Below are experts of layer 5 (counted from 0) of a mixture-of-experts language model. Rows are named router (the router's row for the expert), gate (a neuron's input weights, with its number), up (a neuron's input weights, with its number) and show model dimensions 0-191. Each number is 200 + 30 x the weight over its row's rms, rounded and kept within 0 to 999.
Before each expert's rows: "mostly gets" lists some tokens that are sent to it at least half of the time. This comes from a sample of Wikipedia text that the model never trained on.

# expert 29
mostly gets: "197", " music", "198", "-s", " member", " disc"
router,290,196,202,221,182,234,184,212,153,208,203,221,222,174,213,176,171,254,176,210,175,146,193,206,132,159,206,160,158,269,205,192,207,215,233,240,175,141,174,191,215,230,201,202,244,192,221,217,212,202,179,182,180,201,162,231,234,183,146,213,197,164,202,195,198,130,206,188,148,178,223,204,232,207,221,175,227,140,156,210,194,208,212,210,200,245,155,169,224,213,251,248,190,217,191,197,226,144,191,162,231,206,196,153,224,198,175,219,264,187,195,172,200,273,209,195,183,189,221,211,213,228,174,133,240,192,253,196,197,202,177,161,230,152,178,217,204,168,197,144,192,171,169,179,187,242,179,233,175,205,225,155,193,237,206,216,170,163,178,200,224,198,215,180,187,269,206,170,226,190,173,178,155,205,263,235,158,227,182,192,210,201,241,206,271,210,162,216,222,216,179,203
gate0,196,198,214,228,214,196,221,235,240,152,116,197,161,144,231,148,151,191,241,210,163,216,220,218,205,211,177,157,259,205,149,228,192,232,225,184,206,175,215,169,205,209,186,217,212,197,222,151,146,139,234,220,236,173,201,140,200,199,192,133,210,149,199,185,263,186,169,205,186,235,154,213,180,187,231,140,181,168,206,219,185,202,247,180,158,203,155,174,221,155,168,226,198,236,218,218,206,284,181,188,183,212,188,159,237,129,154,196,203,146,188,190,159,186,186,209,204,230,210,164,164,181,168,191,215,186,214,191,176,163,174,155,184,192,168,178,194,201,206,170,184,167,192,191,223,225,194,182,197,224,213,227,233,236,278,205,189,224,190,257,125,209,171,206,208,179,213,176,199,218,175,172,181,208,169,195,182,205,183,162,224,205,246,214,195,217,237,146,157,214,217,204
up0,247,234,200,207,221,219,201,200,134,238,227,159,232,186,222,237,206,248,230,176,158,244,204,262,164,241,152,223,194,153,211,147,195,232,186,194,205,225,164,161,140,205,226,212,191,177,242,206,218,211,242,176,203,187,177,189,221,185,171,188,178,196,193,208,268,233,193,188,179,205,205,167,154,190,182,157,178,226,234,242,234,179,213,201,168,196,179,177,185,176,212,176,207,220,221,240,203,216,172,201,181,177,218,190,208,168,196,185,216,155,217,213,247,189,225,204,142,181,184,183,202,174,200,197,146,200,239,210,169,199,257,228,212,143,198,226,238,211,176,194,258,184,209,241,153,248,188,213,281,159,186,211,250,207,212,204,170,191,162,217,197,178,227,176,225,247,175,151,247,131,150,198,170,209,231,208,202,220,201,198,208,174,218,172,257,175,289,169,188,191,239,258
gate1,196,214,176,192,211,194,230,213,217,139,184,202,200,257,236,206,210,197,170,176,191,172,191,213,204,211,196,193,202,244,179,189,196,249,263,187,227,156,189,219,186,167,134,191,184,201,177,165,142,136,172,178,210,247,184,214,182,225,231,168,218,214,224,218,239,163,188,191,189,208,134,286,216,175,188,199,250,181,191,198,163,212,239,245,202,212,205,203,234,206,193,226,198,231,205,199,251,172,193,198,175,215,238,153,224,214,243,223,239,200,188,196,154,250,185,195,150,163,165,143,238,222,230,214,234,213,257,174,231,193,178,165,185,194,138,185,181,191,196,162,180,202,201,187,201,192,227,200,185,191,224,175,133,245,165,192,164,243,176,182,205,192,233,132,221,257,209,163,151,239,215,217,222,225,238,206,255,193,193,178,213,214,248,235,197,157,209,157,249,266,200,243
up1,202,201,135,207,235,224,251,208,165,167,192,227,195,172,208,181,167,173,179,196,229,204,232,216,199,163,200,267,211,201,238,127,173,231,179,215,183,224,179,193,192,205,228,204,227,270,188,223,184,216,224,157,231,215,154,181,191,161,164,183,185,209,220,207,186,221,205,261,222,170,239,207,206,210,170,219,219,214,245,202,153,198,178,241,193,202,198,128,246,195,187,184,216,210,175,275,212,262,222,199,189,129,220,214,206,236,166,176,204,185,187,215,206,203,225,173,180,167,195,236,180,152,205,168,216,185,201,181,171,211,205,155,199,252,213,174,200,214,230,225,196,170,252,276,192,269,214,191,182,203,179,147,241,170,247,237,198,198,268,156,184,236,201,204,238,145,233,184,192,185,219,197,244,203,241,124,238,206,194,183,213,189,199,195,258,207,192,211,170,167,166,151
gate2,224,230,194,190,164,240,170,216,211,175,232,228,176,189,181,199,242,216,208,142,196,252,223,188,192,275,181,128,178,201,220,187,193,249,164,219,225,172,230,239,166,198,171,166,190,182,184,238,222,220,228,215,258,248,183,225,186,233,222,136,235,145,234,189,133,207,200,186,165,205,190,229,175,222,162,221,213,189,207,228,214,189,223,192,172,232,189,208,208,227,185,187,171,253,201,179,172,218,218,232,227,220,175,192,238,176,199,156,238,214,207,214,182,201,227,204,148,242,163,209,215,199,152,210,178,240,271,236,209,249,229,242,213,181,202,220,223,232,208,194,239,177,175,146,216,156,142,223,229,214,203,220,132,192,182,181,193,201,161,148,216,246,208,192,278,240,164,182,208,214,231,219,170,182,243,188,186,158,182,154,209,189,201,213,216,146,210,215,214,211,278,223
up2,203,211,187,205,214,193,212,240,233,237,252,182,217,219,206,179,156,233,184,189,195,161,209,236,171,209,151,184,180,202,231,228,187,172,171,195,200,253,194,189,159,171,232,230,235,244,184,224,213,181,241,214,211,136,215,229,139,155,205,196,188,186,151,200,134,204,197,240,189,228,151,180,226,227,160,134,216,149,168,179,242,232,183,185,242,220,205,197,163,254,240,218,146,176,204,187,205,156,163,147,225,212,234,237,199,177,226,212,219,217,163,207,224,190,193,186,221,178,198,153,135,231,226,166,180,230,235,224,215,208,195,215,240,208,158,199,238,252,171,154,205,178,202,189,255,179,212,209,178,219,222,229,190,229,207,234,183,191,189,192,216,184,201,120,219,216,220,260,185,174,210,153,158,135,213,238,200,187,205,185,168,175,237,205,222,250,247,245,143,232,221,174
gate3,228,161,153,262,229,188,167,218,197,170,227,184,149,193,176,237,211,197,186,187,234,159,244,200,194,233,230,229,200,189,202,201,202,211,151,216,216,221,133,174,191,226,147,157,195,244,185,196,193,215,218,188,201,245,152,239,208,211,212,179,204,187,247,232,229,222,188,204,238,196,160,189,223,207,201,182,184,160,224,215,179,225,211,197,154,282,156,164,291,189,178,210,160,205,182,165,261,159,153,229,151,189,196,121,224,160,246,192,222,182,209,216,146,199,206,174,194,190,163,190,203,218,194,235,214,179,187,185,209,202,183,217,183,250,208,255,205,192,185,172,216,185,252,197,219,210,218,171,191,226,206,179,205,117,176,168,193,196,143,175,230,206,159,191,234,243,186,153,215,228,160,237,190,267,190,222,224,240,177,191,201,157,208,173,192,170,222,176,181,232,263,197
up3,185,199,192,222,159,208,194,178,203,179,209,181,230,205,182,211,228,189,217,283,208,193,184,210,205,260,167,212,252,104,193,234,207,201,152,250,194,220,235,161,178,231,233,204,135,179,159,193,199,223,159,214,214,210,244,178,145,247,228,193,226,188,196,186,148,213,257,178,231,233,206,193,172,165,197,199,225,215,255,162,241,213,169,172,200,148,184,200,218,217,166,204,138,208,164,183,190,200,190,246,222,194,147,235,181,211,161,223,194,233,247,224,192,156,194,204,214,163,186,198,266,247,200,229,176,236,214,192,194,205,195,189,173,162,228,166,235,169,245,203,169,218,180,259,252,148,204,250,192,216,207,190,210,202,203,175,191,234,214,222,193,180,163,165,210,191,153,197,200,196,163,162,196,143,172,137,204,161,211,193,186,247,151,190,156,254,186,204,226,163,220,216
gate4,170,176,179,255,204,224,210,201,217,147,174,194,183,212,203,230,174,203,199,207,171,188,178,152,175,165,207,171,241,196,150,201,223,292,246,172,229,167,204,184,183,208,182,190,249,210,219,239,174,265,223,134,160,203,175,212,168,214,194,229,201,210,171,222,156,159,199,153,213,253,195,183,260,179,239,196,191,226,173,240,237,192,156,209,174,255,235,205,243,229,214,208,206,163,213,193,199,174,216,233,163,195,204,179,181,183,177,123,200,170,221,173,198,203,197,204,209,202,260,165,191,149,233,166,219,163,233,217,202,154,213,195,184,167,234,201,189,157,170,136,174,265,243,167,238,216,187,199,208,179,203,211,160,179,228,206,165,235,193,171,173,200,207,196,211,182,273,250,251,187,198,201,183,169,243,147,250,171,226,214,178,182,205,214,218,152,190,235,171,201,243,176
up4,198,218,259,169,218,204,195,190,154,223,237,216,251,220,161,231,221,149,221,220,225,261,188,205,222,225,208,193,157,194,233,179,200,177,141,211,176,223,200,193,206,185,242,149,162,181,172,136,219,219,204,231,232,234,178,198,194,204,235,154,186,236,211,181,233,216,201,173,211,166,253,179,176,179,153,215,217,189,231,132,254,235,150,181,161,161,214,171,220,195,209,224,199,177,221,134,184,175,202,256,196,180,178,184,190,204,181,217,216,188,230,268,192,207,182,218,190,217,177,234,230,209,163,255,191,203,181,180,193,194,165,207,191,214,225,236,220,213,219,246,230,209,155,194,164,143,165,202,179,195,142,211,299,210,204,217,245,211,209,257,196,204,160,254,218,159,159,160,178,213,223,244,188,207,143,196,201,273,174,216,198,203,183,154,181,199,196,215,162,210,218,236

# expert 11
mostly gets: " F", " can", " its", " l", " Fl", " fl"
router,203,245,242,209,201,254,174,190,211,226,209,191,147,246,201,200,156,229,219,171,216,188,220,154,246,138,195,156,154,192,198,111,249,203,222,184,187,198,169,206,248,182,177,232,179,212,227,184,228,171,200,165,251,220,184,207,161,190,166,217,221,216,181,149,193,199,252,188,176,119,196,190,227,224,221,249,161,207,200,183,186,223,198,223,190,216,158,206,160,171,267,219,165,167,192,202,151,164,263,234,261,208,229,142,221,222,169,195,206,221,194,195,208,245,184,223,206,155,171,236,229,173,226,168,258,183,207,160,223,204,183,167,220,255,210,186,172,187,205,204,175,184,211,170,171,211,167,251,198,194,212,203,188,245,210,129,206,182,172,187,230,214,205,217,200,179,192,225,198,167,193,190,177,175,270,134,191,208,197,244,229,139,218,189,183,221,230,219,198,246,213,206
gate0,212,236,245,202,264,223,205,206,191,167,221,167,202,148,168,191,269,250,191,181,215,232,223,234,237,208,237,170,211,181,150,227,181,165,190,203,240,200,258,170,195,267,205,233,226,211,201,138,229,200,183,196,189,224,196,238,192,157,199,230,225,247,234,209,183,249,213,202,167,187,212,150,211,207,194,128,180,201,234,167,191,199,198,196,190,162,216,202,219,175,228,187,221,240,217,176,162,197,170,208,178,187,201,237,217,158,175,159,225,196,224,249,154,215,170,189,201,192,172,222,169,183,204,215,165,172,189,204,225,167,217,146,134,231,185,143,226,238,168,214,222,184,202,197,182,118,208,182,237,165,205,213,229,216,183,163,217,163,158,149,200,232,160,214,225,243,231,215,234,202,224,172,191,125,215,203,232,165,170,179,194,160,240,174,222,169,222,153,210,142,157,232
up0,126,211,152,195,174,161,138,219,222,191,200,191,191,207,205,172,217,159,217,218,189,294,206,188,208,182,197,279,183,267,227,238,219,229,168,175,194,164,219,207,208,186,180,175,184,207,182,212,150,182,205,182,156,183,174,232,219,251,245,170,191,239,202,208,198,189,239,202,227,216,142,179,191,214,205,196,189,176,165,162,197,210,181,200,168,268,206,216,256,163,210,179,184,184,204,173,168,198,228,202,171,213,165,186,199,187,223,167,235,162,239,220,218,187,206,229,169,162,226,245,142,263,203,147,167,162,152,178,225,220,134,231,238,177,254,245,249,233,233,161,215,232,187,186,213,224,238,173,247,200,160,158,189,232,178,191,178,233,194,183,181,190,186,237,202,257,189,182,221,248,193,225,197,214,136,218,182,264,226,188,236,187,201,167,197,205,210,194,202,188,213,198
gate1,185,257,230,183,238,221,205,213,203,229,221,240,211,191,161,217,215,234,191,147,207,212,206,220,251,164,196,147,235,209,180,160,169,189,176,183,240,198,242,186,200,208,266,244,170,175,232,211,229,160,238,189,237,251,191,215,177,188,186,173,242,200,173,139,175,218,226,184,173,203,234,167,239,213,175,202,167,203,213,163,211,196,187,233,208,230,223,237,189,143,248,202,192,161,218,200,196,190,237,174,194,182,206,181,258,208,232,190,108,163,224,190,212,171,183,198,164,209,189,200,214,189,249,180,228,180,153,239,167,229,217,218,169,213,221,178,177,239,165,207,197,202,176,181,172,150,189,233,189,185,183,222,181,232,168,254,181,192,190,132,248,205,203,145,193,167,274,201,203,225,110,242,209,183,166,190,179,210,206,176,171,144,187,230,162,226,270,197,226,193,243,194
up1,187,243,180,170,244,237,177,233,172,208,169,238,255,200,207,201,198,242,171,206,178,195,194,123,235,171,174,194,195,172,181,150,190,225,200,181,208,203,218,232,186,172,164,214,184,211,208,162,211,222,259,241,198,215,230,160,201,227,176,213,244,153,173,172,166,216,235,214,179,199,241,192,190,175,175,247,171,171,188,162,184,175,230,207,196,231,226,239,159,195,237,181,234,168,225,179,162,210,236,117,227,160,167,178,239,192,237,165,189,123,205,138,204,213,191,155,199,226,201,152,219,205,201,188,224,207,191,238,230,235,172,223,183,247,225,184,173,194,208,210,156,193,172,208,206,155,251,192,231,197,234,223,169,211,226,195,191,164,181,232,232,183,157,113,199,195,255,194,170,272,161,211,203,200,224,175,204,185,207,215,227,173,165,221,197,193,191,199,145,254,253,142
gate2,174,205,180,212,178,160,148,174,251,170,199,187,166,203,215,245,223,198,225,216,249,233,252,212,194,199,144,173,232,215,262,218,157,198,193,128,234,158,133,241,224,235,179,167,203,197,191,197,192,236,198,242,211,200,202,230,195,156,191,161,169,195,174,175,198,171,219,201,244,185,169,203,204,123,182,189,210,223,177,203,184,217,166,206,167,182,205,239,219,226,155,210,188,204,206,217,237,235,189,240,162,187,211,194,149,180,203,198,251,154,209,219,207,199,188,184,222,208,217,236,141,158,223,231,217,151,255,181,137,229,122,269,203,256,209,228,188,177,184,173,192,182,182,222,145,213,230,199,192,141,211,200,225,153,211,238,233,240,217,187,212,192,186,183,201,200,199,181,191,214,180,234,206,211,210,196,271,174,217,226,165,151,245,238,179,158,187,227,150,190,217,242
up2,239,259,170,195,129,253,166,181,222,140,211,191,184,170,188,185,211,242,190,283,185,196,247,145,237,198,166,225,226,238,192,214,231,211,194,178,204,228,245,241,207,169,209,229,168,175,167,197,200,179,189,238,237,189,234,183,158,173,253,219,176,171,167,175,221,166,202,175,162,204,167,159,140,229,204,217,194,181,218,244,157,193,239,167,156,171,162,207,178,189,192,181,204,203,182,146,168,172,199,227,210,171,213,192,247,211,149,231,194,193,220,230,236,201,215,223,158,169,266,215,181,221,219,249,189,227,197,244,237,189,221,151,178,203,204,162,178,241,255,135,185,174,228,204,217,217,258,201,225,173,238,187,182,251,202,204,185,224,217,211,223,205,205,179,214,230,181,217,232,222,257,199,256,173,244,144,229,188,264,198,230,204,211,210,208,212,156,204,198,182,207,212
gate3,203,255,206,229,215,205,259,177,200,147,146,196,241,204,200,198,189,170,227,192,230,187,230,198,193,153,160,220,234,217,239,149,207,176,129,186,219,178,184,198,210,240,216,127,247,167,222,100,195,202,213,228,225,278,216,198,138,216,126,212,213,191,183,179,207,242,229,198,151,200,208,180,255,160,222,211,174,212,166,152,232,210,152,219,150,211,186,196,239,199,227,199,196,223,195,207,188,216,219,233,180,210,209,238,155,181,209,174,169,212,167,229,183,224,179,203,189,224,228,193,260,204,156,217,231,169,172,227,191,163,200,216,175,169,243,227,239,184,224,195,179,208,163,177,210,157,205,201,213,173,169,226,208,237,191,166,210,178,182,178,189,212,212,181,173,172,189,184,188,178,157,197,203,153,259,231,207,207,161,143,161,143,228,201,238,191,220,228,252,197,148,224
up3,179,179,181,128,179,252,199,231,195,226,278,196,181,210,183,161,226,210,258,217,176,184,216,234,178,224,196,151,253,246,204,144,170,204,209,160,203,195,241,166,166,175,155,156,165,221,200,210,212,187,182,208,250,186,171,123,197,211,215,199,212,218,189,213,245,260,204,199,221,182,162,199,200,242,226,179,261,196,217,238,201,227,209,237,193,209,191,215,198,182,226,221,278,173,153,167,168,244,227,226,198,241,174,185,216,215,232,235,168,208,160,164,198,173,189,193,156,153,221,224,220,241,248,164,191,197,249,169,242,209,215,191,226,196,192,207,249,218,209,204,208,165,206,121,231,230,279,185,187,218,207,222,217,201,148,216,202,246,241,172,203,255,158,181,175,198,198,193,205,205,211,217,182,173,197,236,198,162,272,217,189,179,226,217,198,214,211,215,236,212,196,160
gate4,203,232,201,212,184,233,227,196,229,154,229,216,191,212,160,170,213,208,262,163,233,240,229,238,159,212,207,131,204,199,184,186,234,245,146,187,223,228,207,236,198,225,226,243,195,171,229,190,226,238,182,177,226,181,185,235,204,156,181,199,207,213,151,145,199,175,203,168,236,193,222,187,194,223,174,172,174,144,193,225,216,216,146,186,237,220,211,174,225,149,201,207,191,162,251,185,208,233,242,216,161,190,223,252,213,229,143,182,179,202,221,262,210,211,197,109,223,160,196,201,217,164,244,174,238,204,209,155,200,210,159,210,259,127,239,197,221,176,157,244,175,207,213,212,162,192,212,260,215,196,215,239,187,193,152,160,251,218,166,130,164,223,223,174,221,220,187,198,166,175,205,251,229,225,199,210,197,234,197,193,201,192,266,178,197,175,198,167,239,186,195,209
up4,202,156,196,205,184,193,206,190,246,192,180,206,198,165,264,215,109,179,148,193,169,198,156,225,152,196,170,209,162,158,184,224,189,172,241,223,207,195,203,207,226,155,232,240,183,180,225,154,179,184,234,147,173,216,218,182,216,175,107,181,188,262,153,241,211,158,181,241,187,206,164,203,223,175,152,209,146,190,194,175,151,195,239,196,251,220,197,204,214,201,164,139,190,190,192,189,173,209,198,202,199,200,231,137,213,163,209,220,232,227,178,223,203,209,201,251,188,207,201,169,190,176,199,179,235,245,156,153,170,198,231,199,176,205,238,202,169,181,163,181,209,173,187,200,151,216,175,225,233,158,264,213,218,199,205,180,243,206,189,259,207,155,231,222,237,193,243,220,192,172,163,156,187,186,173,194,163,213,190,222,204,262,262,166,240,217,177,232,158,199,220,238

# expert 21
mostly gets: "–", " art", "+", "per", "ι", "ο"
router,183,272,216,201,256,200,185,194,202,207,233,248,167,192,199,215,184,212,175,259,244,207,176,223,250,213,206,196,173,220,232,202,226,165,207,279,222,207,169,229,224,187,227,184,192,234,244,254,188,224,202,188,193,192,164,233,232,159,200,226,253,193,214,182,182,217,176,161,224,171,192,271,187,283,150,217,211,145,208,184,180,210,204,153,146,146,241,213,167,134,213,184,200,200,184,206,204,207,192,168,201,230,242,180,256,190,176,133,231,210,200,194,159,220,177,245,206,256,216,200,212,217,193,194,208,173,194,176,225,210,170,217,182,208,207,196,181,176,195,191,203,234,189,177,265,160,220,209,146,218,260,211,149,202,215,178,120,124,194,203,217,212,185,181,190,229,200,214,194,195,182,180,262,200,233,211,251,156,160,257,233,218,210,194,219,195,209,189,232,218,207,197
gate0,176,192,187,267,200,236,200,203,196,182,204,222,235,219,156,199,213,220,179,199,208,195,219,164,203,233,226,189,205,154,185,202,202,208,230,176,222,144,211,186,263,199,250,175,204,222,268,197,221,220,243,230,141,195,210,214,208,175,152,172,258,216,253,231,176,221,185,207,270,222,238,233,225,205,203,214,149,210,217,198,212,174,215,139,176,214,190,204,212,192,184,151,190,171,245,154,237,213,206,170,164,243,218,176,183,219,155,167,229,182,215,187,157,225,128,240,121,189,195,176,206,231,219,190,227,203,179,141,207,218,204,172,136,173,227,242,224,257,206,210,240,223,221,191,231,224,218,234,160,193,205,242,185,284,219,218,226,213,161,157,227,151,183,219,246,224,188,155,212,222,211,188,256,184,234,209,224,228,238,150,199,202,154,191,223,188,194,224,218,209,225,193
up0,226,229,204,216,177,179,236,176,192,194,207,176,197,205,199,258,195,187,232,158,135,206,162,206,194,183,227,205,166,217,211,239,187,236,193,221,214,249,234,173,164,211,197,270,218,162,144,201,194,208,147,210,213,195,175,208,183,189,202,250,172,141,198,193,216,193,194,178,165,223,216,168,157,194,230,188,194,203,212,227,227,225,169,224,270,207,250,139,216,210,235,232,232,227,179,166,199,199,200,272,174,152,201,189,150,171,270,221,171,211,168,228,222,195,261,162,230,184,181,207,218,172,173,232,177,188,206,201,161,208,188,224,269,190,184,174,168,205,171,189,124,216,225,180,207,160,203,182,219,150,209,224,215,191,228,209,191,153,216,230,166,215,215,154,187,187,246,184,222,129,173,211,139,200,151,167,161,232,201,267,202,152,216,192,217,210,264,195,176,176,208,228
gate1,184,219,172,189,207,191,213,139,231,207,170,143,188,208,154,170,155,250,199,235,251,172,228,194,226,160,183,203,186,192,181,181,181,195,216,181,263,159,241,208,247,235,240,164,217,192,247,231,215,231,220,190,195,204,224,232,174,202,164,228,183,137,180,145,258,215,193,205,208,185,162,250,248,222,172,213,221,170,207,197,247,187,224,163,193,178,178,190,193,180,185,219,174,206,182,187,160,183,221,237,208,220,122,213,213,234,182,250,182,166,213,203,176,224,189,217,246,186,219,196,187,206,183,182,155,152,192,169,227,162,217,197,180,166,193,229,209,206,218,178,176,184,185,229,218,195,167,201,173,181,219,213,137,236,256,221,168,135,164,175,194,222,142,176,211,166,272,142,242,201,219,186,240,244,259,186,248,153,237,164,177,198,171,195,206,168,190,212,213,188,254,148
up1,217,170,204,194,174,223,234,202,184,197,205,219,206,210,239,239,204,132,252,171,130,257,209,217,152,227,179,223,187,204,246,204,199,168,173,242,177,215,192,182,157,224,164,272,191,219,138,192,192,135,148,214,213,180,193,190,168,192,199,153,144,195,219,291,143,182,173,201,241,250,219,132,204,198,228,191,234,234,203,282,189,178,191,200,207,207,199,196,196,205,221,156,207,200,233,237,160,187,179,186,188,199,146,207,211,198,238,153,204,184,225,206,200,175,175,159,183,174,176,215,226,207,189,243,225,249,216,213,216,247,210,198,236,175,228,142,189,184,186,215,162,192,163,185,231,243,195,234,183,189,169,162,241,181,176,173,187,263,243,215,192,209,194,184,167,210,180,240,227,144,171,202,183,180,160,181,194,225,206,229,205,177,231,227,172,217,190,229,174,197,131,197
gate2,220,260,118,200,190,198,218,200,210,165,185,221,220,222,236,217,190,226,137,157,192,188,220,182,218,170,200,197,185,215,169,211,193,204,206,179,229,168,207,226,188,245,153,211,203,231,205,167,233,233,207,154,217,236,157,204,224,209,208,212,209,191,213,179,238,209,166,124,229,226,206,170,215,241,221,149,243,201,199,207,213,240,206,265,150,254,191,187,237,190,251,215,190,197,217,181,226,206,164,184,155,235,240,151,266,182,245,191,232,178,270,205,192,192,139,191,223,224,178,189,237,224,226,201,226,149,232,202,175,273,212,172,188,199,164,219,192,172,191,222,218,251,202,185,213,229,238,207,204,176,236,221,171,220,135,184,150,199,218,110,182,175,225,204,192,211,244,223,189,207,158,228,208,154,221,204,176,217,209,210,162,217,186,212,224,148,189,176,195,222,274,220
up2,203,205,242,210,258,211,211,181,246,219,192,165,146,165,202,195,175,180,171,257,221,238,203,194,191,194,218,192,154,225,208,185,229,163,226,233,197,154,229,161,176,201,162,123,214,219,216,195,218,221,238,176,202,200,172,162,254,208,199,223,202,186,150,169,285,272,155,186,176,222,163,201,184,236,172,145,200,115,200,180,212,214,158,204,180,239,148,208,183,204,231,190,223,200,148,218,203,201,195,190,189,265,219,163,253,195,233,233,187,160,151,171,174,179,182,221,194,242,203,180,214,250,171,174,201,187,228,187,248,158,175,174,191,160,179,230,164,187,242,192,188,212,200,216,299,194,201,178,217,246,256,160,203,214,160,169,195,189,221,179,166,211,198,185,198,155,199,205,192,193,232,187,202,212,200,215,219,189,202,214,230,228,164,239,228,169,230,154,178,243,211,204
gate3,198,187,201,216,199,218,156,158,219,168,167,176,215,244,216,209,202,184,207,171,227,181,174,205,182,204,168,172,176,196,219,179,182,188,228,169,202,171,185,223,178,188,256,201,179,254,217,142,164,209,231,194,192,283,133,228,183,199,181,184,212,234,250,158,191,177,195,219,261,178,225,196,248,155,188,242,192,193,257,207,221,166,189,190,199,177,175,173,245,224,244,139,167,174,245,191,216,186,207,218,183,181,154,165,216,169,187,218,184,188,222,199,190,227,228,188,194,148,243,172,240,191,188,209,181,199,197,193,193,197,203,205,201,227,145,216,191,264,201,201,170,239,178,194,170,159,226,184,166,201,269,170,219,204,136,192,230,138,193,125,205,176,170,239,254,204,235,202,185,184,231,139,183,242,238,170,173,183,235,191,177,190,185,154,257,226,249,134,201,230,221,158
up3,177,233,211,150,191,226,199,199,199,233,184,246,241,211,203,243,190,169,171,181,176,227,179,143,188,214,147,186,193,188,187,237,201,210,240,176,193,201,148,208,265,224,221,204,164,230,190,139,176,171,155,222,193,209,181,238,166,183,177,208,186,193,175,172,212,173,205,174,202,199,227,211,267,189,209,164,180,178,163,196,180,159,231,213,232,141,181,237,231,220,225,217,244,208,214,172,205,246,280,213,264,227,160,212,157,168,181,237,225,188,201,144,222,175,206,211,176,190,205,183,199,120,216,176,163,230,203,201,159,185,145,210,151,233,166,164,227,140,197,222,220,187,240,187,168,202,210,160,212,172,178,226,239,201,240,189,262,189,230,194,215,222,133,300,149,174,212,237,187,216,214,191,267,226,200,171,210,205,183,198,158,212,203,198,191,208,196,203,198,186,222,213
gate4,170,211,206,278,175,181,244,182,224,192,180,230,163,176,180,186,177,265,160,235,244,218,189,241,235,243,234,226,169,203,190,201,205,187,210,192,241,164,210,198,227,228,193,181,248,210,272,176,171,190,260,238,127,207,172,173,186,225,211,223,276,178,177,160,204,229,203,206,220,191,213,237,205,256,170,131,138,187,192,172,183,194,178,185,196,233,167,210,209,209,191,163,255,197,183,168,203,212,165,182,171,211,210,211,206,210,188,227,126,183,239,237,148,214,229,231,222,180,241,180,200,144,253,181,215,142,214,181,221,209,168,209,182,182,188,228,166,149,212,209,185,201,233,263,205,204,224,238,238,177,244,201,154,245,241,186,160,201,165,197,184,170,182,238,205,201,226,165,212,188,187,193,237,190,246,191,183,206,233,163,205,202,166,170,197,231,179,167,242,199,224,164
up4,193,196,206,236,218,236,171,171,197,238,201,277,183,220,196,225,221,217,239,235,243,239,209,200,217,202,199,177,193,188,191,238,223,218,216,200,236,200,217,191,238,183,199,243,266,187,186,195,178,201,173,191,237,181,159,218,172,181,203,240,224,177,146,185,158,232,206,184,128,144,194,194,181,187,247,152,237,230,233,200,195,147,159,191,143,181,140,272,223,194,208,220,212,247,223,151,208,266,188,212,186,167,173,234,176,208,201,172,169,193,186,257,186,199,263,176,179,258,222,213,179,171,223,186,195,195,219,149,252,178,189,158,155,238,219,206,180,161,181,220,173,213,163,233,218,223,199,211,176,202,160,233,155,201,210,213,192,185,172,225,220,118,220,203,219,207,220,158,199,244,255,170,192,191,207,197,216,233,260,196,172,143,227,226,211,256,188,186,207,240,211,215